Experts of a small language model: 12 experts in each of 10 layers.
Below are experts of layer 5 (counted from 0) of a mixture-of-experts language model. Rows are named gate (a neuron's input weights, with its number), up (a neuron's input weights, with its number) and show model dimensions 0-127. Each number is 500 + 40 x the weight over its row's rms, rounded and kept within 0 to 999. Numbers have three digits each.
Before each expert's rows: "comes after" lists some tokens at least twice as common just before its tokens as in all text. This comes from a sample of Wikipedia text that the model never trained on. Tokens count by the router's weight.

# expert 2
comes after: "\n", " |", "==", ".", "===", ")"
gate1:560507490522550503492490470508529447483475440549512495541562513462545460490528490508490497494457541439444545500517530486523452556474537501498454488483443492474480532524479441534522543487583577397550515518542490456474495495509448525497486523493457560518501486499471511479556496500517490482479497495402517444521451476495507402499502503565538474489461497479437529504505521509536461494511
up1:470517534500503555512513483458460546479478443526546516524487475452438499509472461548501516451440610546498439511498473498425481457478496485529488549509566535463530518542555502480488473480443536471521484498510494519502524497540503547529421527482416575563528522489434524509509533497482541503529469454421476510530505495510498525456505487541514481546528510467536529458503525524443495546480
gate2:578482447491470504514500446536470474503479550513496454469516506521487422464411494533529576474477559474483491519515583560532518395487474496460457472465487461506533498563450439393575460524499552466412491471611521437433491483491577425537519454516529569513505488495494548472463492489570483550447455461495451544519444472479494537526494490526528523508533556482471537556544466478468448501552
up2:544525526530530479509444522483574479483497547499545485550565533459532479568450478491493430514518395511580539534511432456492474514439528542573561573474504524498434544421489463513474577479544551430464511485449501576542406502477508480537493473459480526498554513513512479517536435486442449569507601511539496506540541437584496514493533497516547509454531480573428482467413536589546497447497
gate3:479465525568462495479551518457486435523567420466532547449506561445484474469423530446498510568549501449530501479505532516464484464461517455546459416480608475444434504537592413512469512480479499486521521485552487523476471513574535526473533517522518529563509487505531530484516474541448521517484553487461525495475456489511535460556484446424470534450530513485497544475469560469514434522476
up3:470443532521541487502495502514477441484505430393358545492514459488477479467450475486577521478415527578549464480481536461482501484475490492492558559522433573504471568476454522549483503506417511535509461500490493555534545489487493497457517575517500500534533537526499536499511496521487502531449466513476424485458515473465526477439514559437510452494510498532419431497434568482561592478518
gate4:545474465476448499533522513543550495480495570513531500605537436495492469496489480467471540445519448552470523458557500517543495413466503508482506496504513487469484505472495449535499533570553530455459512467497458486509447548525496473486515496483508476522536565539476515490537443519475527559482487414490439551535455584445444572442460522526504513470501470467563520497465510509461457452482
up4:410559471551506530479471494434475584409595545487518526549528495546482520477429499514429502508475522528431478526419503500502504521522494499495562466528554546483493507493524486530502541525466517410499398493473479539455453538477403481492456517510461583504520500510414461515472498492528467602503511545417449502497483511463521482483507469511482444523499495492453504508483546545450513544467
gate5:506485513456563510419445488469516547491474475527507436448508435476466546524519493487526514489515539595524500561497506471574518511536532567466582577570575530575444403503534518532485583455537451555480494412523513536544502473509522564476516534567524470470475466468447488428499436450479453559548485517543512531485522529479408464539507559518457517552512458466415436447464464523474487507514
up5:466460509532476505570516441527472459493461563393451503509483569436493511484426461434494518504546480531453465481535545467413443523431462456563440468490517533436476522483470547567523529509460514559505464492511408484429392533539575445474506548514507526485542484507526519507540621528470493484492487487511505507529493538478502515531491424495430518515484536550493462459487469470532491436492
gate6:519478462450522500593436408522476511510444421478471601485517465456500502458438467451557490477518558508535523437595446494541487506488523401516455477475527498565565489516531520541522487509523513434482462542440481532492473458503471490416519535517506521413526485420540484574446454538487481460487483531544534580429442532497529522561417551441489511522441550527539393509451507526533522494537
up6:457564453490481480486473427480458506511604461447523533435545399444434499464484473457547550524507472455452520478568513478475410507515484492539512492489513522460564484614488452461547507493516460538541432465520543461442536478515497483516505425521503445446470476485559565517497495503489569479500487497527563478495503554523528486551501484485542488526518495539463471545491577474424485461458
gate7:491563485464534569464531483538502492514475457526516516474465424467500531428585497462418474523499489513468488517453543498437547379440466541555488523450503563493556462519476542605569482490434518415496480516467554513494516513430424498440427501561575554467459523489521537565480478528480548503501451508470512493512512520553606504505514545452459524508501473538476444519560460517539568415544
up7:572471560552544531527568497512544501529517504497511490472463469576519519473493496415522518540519514459480499474549491473448556515552503492503553495516487495497500456451482488500464469592478483422510409532512424563444502520483436562547484542530544485480527473492442500496482462479502506455485485511468591474572508546548502451392552567513451527507475520529420519492445482527584520462447
gate8:458443450459474481460468449526531418476518543562546518496476521520413552503527611474465492522580464492489567476492557535500522538441459549431561525581452538437475527382504508547512514508470494527522476506472513505472490530519551484493435422500478477575451494486476469498485557538474497460542516439486520460513551496503530484454511444492436532593541638458529507544549457470533495553547
up8:528550483515413488499404552496465453531482469521468541478485546435510471486490438518533480462518533504504568528581439529472473527496483478524473455495542475474509620525434555550519579559620450510534506542555474561494545500459452513520549537483521534480503558500442477384545432469521428590478522530463520510529441522494465520486461485500499541449478464489519499579471505507539511544531
gate9:543438473518524557454543569476463477499471490543511579576484510518489480492509490507513572457467476535521538474473469495501579510499414519530427535497484483506484481453492536485521472490552542443515501509582476476502452461480488468535541484507504499531463492469515490504482370529427517515482485538505481430510451555485535502476452497474551545544554530505495480512463533526431520484464
up9:503502491466501498535469423465521594467552471546395447472481434537505494509514501585476513471464578493537593524549494477482451502454450511547446504504503508498509531514504512516482527499502511561471624500492432521547484511515530428528500558560484473507524470519461439383527500471420546471413474491506505565462467372525512519481517462431544476479488456459499534490561490542467485528442
gate10:466473417522536536441548458495547520498420459497538460522492496555473507493519494573516567533471481478474529474507513511426436467482438525486484396472563477482516452559533543458438511551528482464470525522493523477425455497458470531493576437522542556555524544494506533519448497484439450538534492494434538519578542488483457486486493502467457546559453490439471458556487504471556458504437
up10:488460545467508468515555453484491521502497490514498507538488473551472451528568488441448500515533477449551506471556577521473564539523539559473486538499495476579481431485464564541523411462449434517521506475537452491532476458481504506524467542530478483488470492516480471525461452481484519517504478544526453451459505479456506516479469469437508499517536486546524517479511573559544503540515
gate11:516557541551477479484549525494439493511506506526537520455488445482528501457436455482480503409470573531526494482473479499535415513477467510427491527553500482513537455519476518455528525616575513439489542576457463523518509555513465494565475503508409509469415538468475481533472517490474459528474554485456527464458452544522494462537447495409560445474523574503528564549513503470486438503489
up11:440473441517554515576493449556484558443459494491446498517509551549506477482492504452574491513513528485482416482545472511483424466496504553489470500545525528520491551501516494501498502433473547581507376504522536519550479483404484516468494535459539520509428539482485479379564536589507459489489516507463541492551504500545511376460535434578470476492445542530448457474494527493557421526513
gate12:489572520495496589451497514522480493472502493450497555579543515478510514560509519451525491567449456552486548516533420574515553452488533425492512553571551536488517483439511491457550514506460512512471501551503453550573464524519491516534533509536491459550465440504543416508513545511521505498421548483546515459526514449522504518482510453485473481463527556510532526499444580469510439480523
up12:548482509489471468530476496539531509526469550530464508502438486507457522489465542547474545524533502523565485480508470539583466544507462460519554470497527540510492506521554415478513502496496436490521525438485461489515490482503429475507450534506428511506469527481507475484510499542541493514536495458507568462498488543554573504480516458521481486590461468549483529492496577471491517445557
gate13:490423470495547585478513481457555527496558532470457526461518419536525418527505507548544426551553533512505504543484541547543554478529542473504531468491472447517516486448526514550464447513505421530507515516442517520457515539558516541493454463579517435553459457515528518437526516541522500542501460494440515462547546489511501549525459493492514437537469476481565502490481491535437468496490
up13:503541532528528499508562585515506491556436536484521550475522528474547510531548538530477493538464535582557497553526482544515527503546434594492492529542553559511491463499562515411505500457470492466473485573487541455475539495469461511408484510533530503569519476476445467550495470439543512486533564545511460508488517491465527561449436457546545444474525504527431511449544525589569483512514
gate14:548506492494454524510581517480495536592502432494476556541462456492510476478485518530465454540489513523554502534414537511559550514495549548558410466406487518518558503549462561447513546464527464472544451488516551486530476515468558515535545506521487486490512532536497444472463416500477488504467515514538485509459450546471508488465492501533525526466406483475509545510546625476541470485542
up14:557516483523542548568455507459453493476490442432523450472602509508516472519467434513553519520551489521475506540493490491439480461483455497479355532497428574461513533444490527519524485516416469539492474508497561484548530529522425511515544456463459472415529494522473508513526434505450507463485520499489531469444447500486504505478454510547487506433462498534478533473542496474567541498492
gate15:443524541514475472506573438577489538515456476490497423488506542480474452510468478478486455484552502435543474462457434508528488503445448487510499475546529505560533540570555528477466439491554491472485500479536594459486461465519444467504479440467442541521490477504455506442532544474521534522451530490503384518547401511461484456517441474474455539421501532503512565487486489484558467475510
up15:493489494480507488528552518459486556499531478532475494534497468502493499500543495433553497539537502481522480528427543515467447518494417477527496481485583520562547596507457495575460476466506506542499511523554496487564473525440464458486505523531540452476505512423492511491487470475483486519505470444537571545452531511478511447487491529458470483473527480511556523491462470513513493406504
gate16:580551475464530590540497499503570466492509449554430476481495475585474541494515465478521465522468456530498472497475496461549473533507509507456575502457473597470481486621505424452442502508448431549560459503552491581540551489530507496499524508468491490447481507423524458550582486487482506499470471502461518472514501487447517536490559426496527491465570534495549502437514454492529488566530
up16:443447483607482479564540441466412477547426556457438517520491513526514515486431412486470467495512527558502473513603459460504526528491511539546462513466534432547483530563441497565444551488551461589448524565526508508474549468482515459505543462519510452491522486553484529467469447507562474450425647541463539484511434465531483516546477477464533502543592550538487532507515473494433517452514
gate17:532505553460504508537506472467528550599462460552506435510441509464490459452518539539511533546513581579489496534506497540574474546443497485516494455499460518497527510550484460551449515482480503501446427512509534523506508459528465464480541509517471505525509460557511544492462487462467489469496526489466495530527453556458520454444472512473489476450488430511516503484496483502554545469491
up17:494483490495558550545511515511448464458464558536599536561437468501512494502477455463579587510484521526592491562502548542527567453507497477518505508526474522469485493467519522514470474534544535517533516517525506410469467541526535461480487491550500471490562559512535435537426513506528503522486546523519513498523578502514458529564524470433479533524482483404470530558512459390471506558411

# expert 7
comes after: " |", "|", "–", " 0", " 1", ";"
gate1:533493498502521473486534585433521490434528515435471479532540538471507450505590429407509456474464513516525506498390557470533561447459487447456473421461477495485400502510502506495495463498416495536438513534458433504495461449504515537494510496477455504466438509480446495508533554495437522499512449434520490469533541538498541531528496524501528572564535515480477506469498458383540548478457
up1:467568511507508516532491462571500586515459537510455514545478484537463555467519507544500513466484530463475455492531427543576540460502445506515500482466462538502550485532625462576437544535462467455448475433483483487467523495475413480496555471429555472565464467524493503543477539506519510467455458499384560514486463431501526541472531483484498422499492441436472465510505504512474534480521
gate2:515510550507528542576537539533521494509462472596582493475462527530529457526538485505479524483510502502412490530476437520532528546558479508536546437411470435596488530449499473425481525431489501516550479522528563438471497580536525496496519492464427544471522505494513454491362454511492509482493584495502496510526536448488521483492472489511501481471509468483510533509489559530438515450444
up2:486476481492477537543553544505459520512502489494496445538470427482556448473522505549410466451496454488475495433531458431551509522451518464519515488500471575481557554507527469469567503475513527441496433516514514436506524582501414481537434476450545467453520567481432423562406530528530537497483521487454571528471480464471565487519519495442553493474507437521525516446535477554511580482476
gate3:478557479509555460464546465536458578466446408581458458541534411491466495537524542551484489507483508483520541508514544515549528524493570429428436531463522467542541525514460540453498517536525501558453489574515513536462497502511442487479470556450508467539506480555501443525457478504586549475517451501511491485492415430522419424522526541459535473534452444501450524539496478566492551463428
up3:505510513485470490484562491495480455502421485490461571488440537420437495495541496438494507580458440434511446532529529524543477452524507449529550488496416541471496459522460531482492441461503470449548509503446533507464538562509472463472540516486503548500502559488404424452437540473472541553530466510500484414479504464509505433486524482514453535526515443447446487528527544414457550512440
gate4:573492421562547476462484539518514505526495470498524509463517528486485480487509574597546520473495510463507450522511466478515442484434464501463489475546495556527496602489521481537508517433518536499515532514494470469522500515524482381471495506575465535447485440503444467487511530526490452485492432496449477491549440521414561488464450514527538503450570512524559441473543490547491460436512
up4:452506457602516554509418531470548513523494547558463531450442559559517545524570541504449526537452495518553534492524524524495484564497517541485495478500539554510478509484478460549421530488529503548525516535501519444481505485438506503481522565533606514487466425527434513539516488538470518495480495469456497561539439509501506534487499478505466552433473529464476492516550486467497389375475
gate5:431555433456492489550473498528485480525539563456510472545488519540493512598462459510471485440482522554491465463494491515520523565542569494521501433520458465455444496527468560501524495491518530522552455487524441527495476461482520499445490473495469531467512459510545493464510508523536433478439436542553536504475475410507523536495556533440524569550566641541423452546488454495497502454453
up5:470442514523508484512510469528485549549415550419537547507469554521485489517513536513530527530507472525430473547615504448522461468498545543530503518564497483549452490547494440507537526545532461503482490471473550414510535485564493542512432508528568453468520555443432511512490490525578475590470529524497506514540546531469461487510532530515543501605517488544479527539485452521503555524550
gate6:484544454488568489438515492549518439505402521500490493497455451533467541541475488558480506501477470506483497499489507477564476526497449512553518536495523513473453495488505443490476430577387505576499466487472541508474510514520471521496454476456491553487480576455474439625465476486545547540560493511497458478554487481475528588507536508521420493563442484449544518508493505429511470455494
up6:490532493513507467508473564478500507552469507523483440560497465462513441562502475502530436558554517489490568538446427524494501588471493518538489480537551497496558436490426476464479464520454513492537455524480570546582460562475486486483460489566548460511486544523500504518509516433496549516529512485426478463545501500478546503496444522544506527458504505525499484462482561497519418524561
gate7:527463552543466540541539496508484556426513496486502424530510553566500479531448442538542581489455503492519462464526483522530498428490482517430536445554470533527488479451531445575486574478536492518493474452501513496456452458554507597560546479462528444444473518430564462448516468534508549572452507537555536483445474582540498535515545478571488569495446482435392514482524485419494516476447
up7:431524554525499490517472471461511485599494518483518510450475533498524488506473503554490559550545451490516421525517443518482480506467521537440459454504546503553527466474551476509433566547536428432443441557481478475500521508454485506458465518534543491483464495502495519576500502513486509485545569510432445511504488480472545499510473515543567498468496484508495488507427516475493468426514
gate8:514464472471531486532455495549517484507497480518456569571428487557482484475586528522437477433504534542500532492516476558425585547560448513486429458490549534590544460433544545497467502529479500477454443515480552485545476550498499450462572531573505548402540556465452578560574427526574508523485486456501531496497472437465454549490478491550501519480495477552506459468477492551501543515477
up8:497484539518515450547462514565467504460529554577495532550511601462460504488430490492498534535474501564462586402420554555478489473481450507551539476504547483535524486500513479473488534426480475484504466509500495577481475439560469440466520502466498429413509449574487547502497482518444472492464552555520535507512426522501513491520483550528559460459515510482549588459541508489543518505538
gate9:470463481487516527544469544482513484502500467459409533514532493493502456532456511592551467468555487497462531514488470481494399515496482561455517482479497525462514541479503486550469508458489457492526527508553502509512499518481518439516528411469561478472543524547484532517436521400483506464493471543531587468409528548503538566517532493474504560452488475523455539530488544516547500484440
up9:558515465462503498470455535546533458501490559507544536486513441490485504475520514489496475552462528450526516466542556528402526524469496443480462488454533519474405490557537474535442558483489551475533458474486517530496515567455535475517440478545546514437478542494568432495443510486444479498494490539532470454563516573509443452516474519571402462551564555601543401501402472535466513504523
gate10:542446477516460524439456483498505493485473511481514541508495531485509538518481543510481537437523546489476468517473479486483457457494582526492500561487518550490446488459514502482466477443515528527549528439521528450482525562459525424503510514542475518460421541425528505500585473536507475448479488513514474460451541456460466463506445480470523545511584551496539514566431541556491478537494
up10:495405429499465506568523494549542514478511519516466469515512562483510521526482487497564427474494428474509542521509485523420533445459560489536562541544493505464456526456461497466521527481480507445491578510498433506501490499579447563506482455547505500487538455412459472475515521550499450490471485464523427441500560546545508533519487498465498469529529452492502545475530527593520453464630
gate11:488459569540474520566555527563531472532599469486547596461498492517607518482560508429513529510475481458505486483524461531525401541422534458478412595478462522553445514468516494450494505442502513486476469487500482524496539497514531476545513536521491440498551479434426466556542404511483497583486464423487521503504488613488473576526480520495429536472431555536518549558408553466423579504558
up11:569482533524522444533546500496588487495524545505520572540524516521479523512437448445451493503530556546447522522556543546456469556497443568478524473550576470550470477506465499578456495487528495461467569525459445438451491508464428516543448550468525491452520488502491417467488522512507545490524495524445479524548500485438466529514515500523552541477539528498545567537524485520535439500450
gate12:508444532495497489556557495425557494501463519534531497448531525467485571474464515559552521476535556466534551522512460448516501569536531474560487584479483480442446464412450549455538439480416528481507502483467476543423495492570520528475498455489505542477460476528477488536501564487535560535497514510595490509513485479553503565493412532527454486458507509464500474504487474528456500492463
up12:518556502498477530434489566575515475534474530535557486509541531483461498436500478491502554462504463476453594501462503530552502478548517498510468513436534489493578551467546581413457518480480458452531548488527461481520452474468475482493553555518459478494464418449542442503531518464511485494510502557479456457541449488478483502551559440492521530482427526451528453483480492620559448443499
gate13:518508512549534472499453447529487486455526536638523586560431473507455492516421479459539519558483477444451476496531503499480510529479496469484543422460458528546510481442607506509568450467428525503533500469441501547471532506478465562531535459410534526482506488535511472479466467480456468536506499518534483480505508505520545426504452491519579516473474569543494469494501500593506529519555
up13:464539539530515587450519497496474476410526517511616475505460501592530481462479473482466542580463484489424503584515444502507461462527584515442609487502486469499396583576544446503495446567445514547541521498499547521506531458544572489520462549502498539537545534458444536546489551503521449515542465543501457496574502545488513559496518460459489485501544562475495466391482535566483470525477
gate14:560443489516505539475557496567463458545525522468482541553567468493482458479593532437504499510526462506551481547489546533456501413414476555495447534483494546543518545481483439396477472533495552457527548532511558595531486561548532405481500486529571542484549531478462465541513507458512481459533507463539530480501438622511510514518552485415545535524558489528462514544460473492493547445512
up14:534453534583523399501448518459490526534510492515484478503477479459542492556528575465416464543463505437464529534531456485449467469515485507447561479583562458477521540524513466416551512500490551463385446422482603530490498527495520528455440461556562484554514491528505564460499561530489471503469474483471568558482457495543462478489533499481452492501483511531519546592460516551521512490485
gate15:505534508450482461498514557476523511514488528438449418565510502464516461521602502486489485541509485543449417492534555487511552569489597490412505496476533473539509470512505457503501551475530464505536471524505477506479498545546525494449473543477507501506569422454496464481558456471466467497516519534455485445476535518547489430481443466491499554518470532481510456534502481487590501485500
up15:431500483583475519590498534517499487484531522481538549589428483502560538492529505546538492472430512525506507515555504515523544528472554447482525497495511466490457454576483488523540509487468399485498498509588452471489477508442496489472416550520522533587547523520545541489470487481553571578553477425533478492546492533430514435490498407446512533458468499444614521489490506494445596495466
gate16:452539483482435547498520452441527488490513489454498486516512522489479540458536583501558445469480538509528489547454501448523510506497545505476515522533557520577525434487595588533483585535493538561514523519456440538526522476508515513536479482560498597563521486490446516516468435502587490485499507500525477477501497507539522476539419456588542532457540593545551539546515488460539491561457
up16:459433521518433496471476512516422530468455480498517469454461570569446576530554510524524459443528446440358460469495479537523508517562467408480415497520545474496567517529464463456521462430488473521554543486534505493527428506580471411527467511499467520541504495463480527512442533513565563538523495550536570520535448471443469532534536505467516474461566524546534441522479493535423503538520
gate17:475461534549511442417526470482514431466469494505522546467475481571510452527513569560506512442492486548493413506416564417476491543466458496476447547501605471525469516464578505563469462518473496536503514497524568449575547531528542546506532486568429553493438500494516470479472438458471459503531506521457446548541580472512503478448480530517526486420531550515528483498556551512448511508480
up17:499431499455530443496549520543502490475514504559510566505573523401537540497490584465492508582465525565483416504462501560494519499515484623438473506442534544515522485492519502543541549439508483515495496468485491426495568491491477489521554549387528488505472494488480483480558506501483508475531519563540466506446481412547450457534514509519495503555457515489523507513537529437455544504503

# expert 10
comes after: " of", " the", " in", " a", " for", " to"
gate1:503541505566492468499544542478500511448524531540517537491511479530580541452501477533524527522482476496485479494475542488445497529544478452511487554507458572508521565501536506518543510409452504460468499430463533414497460494522473444465476500469543519451488508571460488494475520433520493523493529497576520530467466467475507535479394447481517394548540489485526537519506599479433464488549
up1:474507518505502479493517501514534439497495508515412477527522476571473503494491495565526517510457526460515480537459443440489468574416521559401473497527561468536449529501481396419499471561548541468499540439517536483519559460533467445501509489507537471566480479436554479497407543493507493473455498467538571403458506464519548576462529496558441522470531555504541531400470473483534493432557
gate2:504534527537447506429525478526484445491534459529575459473424483501553522497445415524450558549538589489434457487524565519469628565475476535514514452446475528535484532492553531505519511471461559528457485515501533520513475547515451467570443505457477519536525470499579478509519502462483486451478532503536533473493491512502487540561504499522491490481519519472464474407488525479530510537492
up2:505526509507462451421469472503463474502456461500543467488545574529533548519486461500532502488484461477535510526477514516481508546482503512392501444468506457519527419548545479477488524507447534496458501448422492550497468530408449563453447501436457527488545492564505489438534527479512513503454478402519535461411439486545458482498523520553433570512506531486437530535496471471512524558466
gate3:458537569486515576523577400501446520436459508483503466539434481440528473531418455491517486515525473502497496485498518477490461541496495523490456507451548566535513490546486548467516538504435475517439493526496448493470465474504549517498519556441498541488531573442470473514454444470467477471578512555515513456524534524598538507537474477547524631548531505525536499464471514491442452562563
up3:423501544488523513510606445489508499536506423495444513528441485529542496522511456510517498482414509527546545516428490557537463500483505522471519490479508510512514462449528472491480520531574535545486470453481548459449542514444533443512473488522523478468479528453535572467501553492500501535533513567510516481493505428476572517513525477498481513508502565518474446512561549418406515527511
gate4:482530562498491491485476536469512557542502416534414582443479527531526522513504535479507517426539497460484479474485515448562516458537462503446543479517527522467464550482489487482542488502496472492484522479394550566408535510455424588507530420527449509513562487514470512502437447535512551482488464528489549533436514482571453486547490510498470588465475546554511487495514559399461517482516
up4:542497546447525466499487495519469551539487527468377491516514527597562448514535527469522557508524538534451526538501569467576423586575468457506488510554513482530505495466485492465512551453520475531541444476486459517526588506530461552563566583546480457537527530488507466530499499504435439473466451477400511550440492523469520398497525420527437564453502524521521477514476473443514530539466
gate5:453468505494481501523471514452483508500530468457491571488506524526562540416514492496567477530485472548503474557421509479534486460464489517491471586472411508515505556541478532528541399536480529475506513532501485492529478505517518540499438539525501534483502593407531484512476496480392539389477528516503560461464475504488444448509404529531444515597484522520482549521452471456468483527527
up5:522522534559527501485559565481580536561515536511469481506529506496483525459437507478464504525471476535490466475511406486542472505559457463528537521477475527483525543504472542475464456460453621578502516526430521417465450517516462424434495499503476462520511512488476510499445516476479531512430514448546484464459498522453526399509481464445487546488404520513492503509474535600461490522502
gate6:547437505510518483469523480480483555443513450524438582514524507531573487472498552580520479547547494541523478482524435504442416537507482562526519491501492466433605502516535445555563507473512496466489547489399449518569420514537482514587541458469485473499520551517449488496466469480507503492515461476440489542512412473476486473523536566495517471517506477565528530490497500494494523480487
up6:464482461545496555552512471490491471534508489433473546534502467559452542588492506480483478553450535538455514488521505434592479503541500485546525594604503602498529508436482537523544470455546499417445507484497470459522460462471564516537517463505450516503555438483448443468531447491536572555380483516492516535522491532495502530495515497457490521496509477447503440463506586559469513470480
gate7:530515504511452538449525468546472542474544484482551468557485446534473525513445466567482524513562547535486464460465502529450515507528481468519494546481501532515431514542494519519452528506485592459483508448503479492564470513480510514540477464476462482535500591500471541558577573513474504453496472534532504518508501564576411464533548471517429455497517529514420561467455464519453477451452
up7:540499491508504570514509485507558498556498501594496478449542507469516555486470401534487567535484494461443486503457572526506553529548563454479466542479463525479534451467527506496424467515532560520463473548486489466480418507513461528507540545504556516489515490452505503453487502499457515503514501516521484534557535510544458551530520468481484431468506518589535520516552503568412505534488
gate8:451456558427488442485524513556500487444567520498444500540461456471484486491488563527562479503488449583507469501531461544525467401539466439532532460511521533506503562525563481467523510455499550479413451455460436475460525403566462475543518501441573553483478448502470503465511479500497540499493532481439512528488521521511460552517528529494541514514480458526514503442479491507491478470515
up8:527536513533541516478471492503580486482500446576462539507516539477489497461536517562511463535520510500555593447491515493532539478511483494499500478496492502439511445448577479478547522438443459505446508519494515545485552566504531540489481451489498544543541507566529513455469578515532445457460503540480495476509465497459415509503477528435454438447491428486435528527473541494522468512473
gate9:501495445478460487563552489508508450495512475430429510531460544496527497479519509506490467495526518493478496408527529494482457482540510485482528549527477556454518493534431413508526436442499460488496497565434423464568604491506465456528427431481516506521455466537495545461575487492483477470509465512549540489532549505482469552535525476524579475564527426437560517529464555549531420449504
up9:540450508499475507439505457547537543457494458465479488472528494450539563517462524510503487431445499532510556460516477480529444500485537451524506495498408569505475465575354483446473484454552487495444489434552554497622527479511501467511498471488525489530472511477497458464503599434511515464459468502526465539595521515496571488461553490564483539450476520554523548492520455463494377528456
gate10:528509489516464486497575515453511550511528504533518496554445472561430431537457509482499519501460530461591488513491574509491490502554472452481480433491520475530467460548540534509532455567530455534550512496570497516458503451546458466435581501472474481481471432532501466482478558574496511507560406479502440511456543472529465562514427451506595471541549523474480466519508467470454498549474
up10:572494479434542432575504438523537469569586526535474517499489466561449495509489558464547492472605520559509432503515553428510466475526479507511471574523457501437434505448466503457508428511477492524532472486452513499468457481540494487408452485465476540478479466500521456509521551525505528568506482471553527549494511448523533519507442484473558539533468486517594472463464487492554525511555
gate11:463466505516522494536505509496496458486481559534493526547523436488499521500493579448460601483495473526471623469548520528557459552530539510485493515526552484462552555460514464514507491500441464445443476509504516452511525527515586519512556489500534526539515481553417505550550475494503468482441538472482436458463556584533483563475444551525527425483452573483517585547473555535405482439578
up11:502556559521485465513503470469507482467463519537494523484471501518457526501525521539501451468456539510422472610534507459430512484521463468465459528500502536442519553548596490489485469474507506516545451478513514400474475498472526518453513516437427500508529443458510421553490473564476472520550467483498476481507547502500526518471530444501520451538554533460434563535455447484495549509471
gate12:479502454515497491469520537553529537539462535521542503494515492495511498557449602436439563451465474525439491464536483582508474492454465517464562496475503470533524524495517500481558536509532541477429507467469452438497456506595528470472532463552500467464508509493517543450489422446524532490506471587514508537544438478572520461529520526438538571497517504524530524528600538494510502511558
up12:495534528512533508502436530432479482512490452393426560512469551504572551556520481445522492579433487437492473454414453560449478453495569518497478500436563488540476515575486511485469505474469455483471494508459493527451511505442547458461496564515486493471492498520502495555620504515454538443488475455569522504524449549443510564482465468472482537508537481570437535435496502495536499499426
gate13:565468530516483432440538507534458477507539494449479473457468517479526498541470581445575476573479485536487457549499493524493517466532538508421489572485500482428468438478518536470412493517492499482501488472532423454510467559509511485522521478499465523554459451465471470481570427495533529520487504506563512485463567412552592476547505522484489485460538509562553520530477513483561479508433
up13:465503439523553481498550446547473551506456490491372513556483530487532554574503450490538553558487502438535459439507423540460478520496508513480484495501479531521470498512528464501477491500475520498506471461549548505468451486493516501504507530422465454431472517472459489531557552492462459529489484526495491436519533454474497553554454442490376468466487479441499488493498571439458553494500
gate14:521520558513463458496492411491510497431493483516470501522498483536450499536549474447488560482556411504503529500439442538502495543574544525483453448458527468524557476554518518536500533546525430514515512514488544539545554544525529506550515577491419557521464466442483470523437513439572556523590569561509486493567464577550514546454517458540454509526452477435428483539478494525440506568473
up14:567484524479442501456457540458485480547530507416504528504486417604481477482512455523461495579561498588514434552486566524523536552513475545542497529456505447412472542488474446469503552579525505471511481525541496514503477492439504473503508532482462472428455561529470461450499483561417554463521487471460431451518494493511472415513485474520473565504492509502454558366498456449464455532539
gate15:498465496510495500484532486521477425475462498558480505454504531486488496425452475477555503469520483486480578584531490491510508480543553501562473491494495416519479449531591451571501478406467478505562491500462473430500444471536526532471540487464556517540458556497471495547531464479525500532489505495515493501555527512474475587458481528555467570508547513505538560601468473495543490486451
up15:493481441469466491541472480487503535529478487458539460530499481492464492538527470519531444501436523567557495553500417520470510444562494544488502470524531447515527490461468404501525432554521488514517476441433471477555428551508501527509464463562460530441551489473428563457439423505481541527510521448456565497479529458495509450527504507438501491448546551490421484458529481492471492481476
gate16:461503455590406500487438595538484441499549492520499512510486536564503440436550507488390486407504492580496502444491610481538467493537458542464488479479461448540531543448551506466529533517496472493492520452532447507476460594565522502488550497438436475536412507556446538519433462494450539495510469503502525495629475546481495442497498508558442467496497445497564600544562433533461549510477
up16:535501500494521469552488538544492483553507495511455469499466606528506481505502529437483583485435487510561503435540592609518507480490475532471437587474511487516520544476476531514512534424493509551445510480520534473477427521565417531544511481465497508541473516595480543473539476531448466518478558496444494493522508491492520499493455535533476504507531461512534445542467424565450464524514
gate17:483520526497437520567470597501501510439420506550469640476461472522478405559443471499467514512517483441494500513437477513506485487516472499490499493489496503488568531517479432499520446530555529478528504529527468444548540550470516467530478480504451498480542485517467535511470577552507497476497479499422498495498490493526463400477482477524455468532479471406500538565506516494513454544474
up17:539586503503464486504551594440480473448504544522570528507503469505444482489542510430489460472534491524391468496481564448554526564562483516469530455451546498484571488556488445528414491552560521512466501477435426451441469447491558425520430505571499574520563553561485518525451566535551493490480462530483563496543526446513535517586510470480532456468536530465494511479489512424553546569445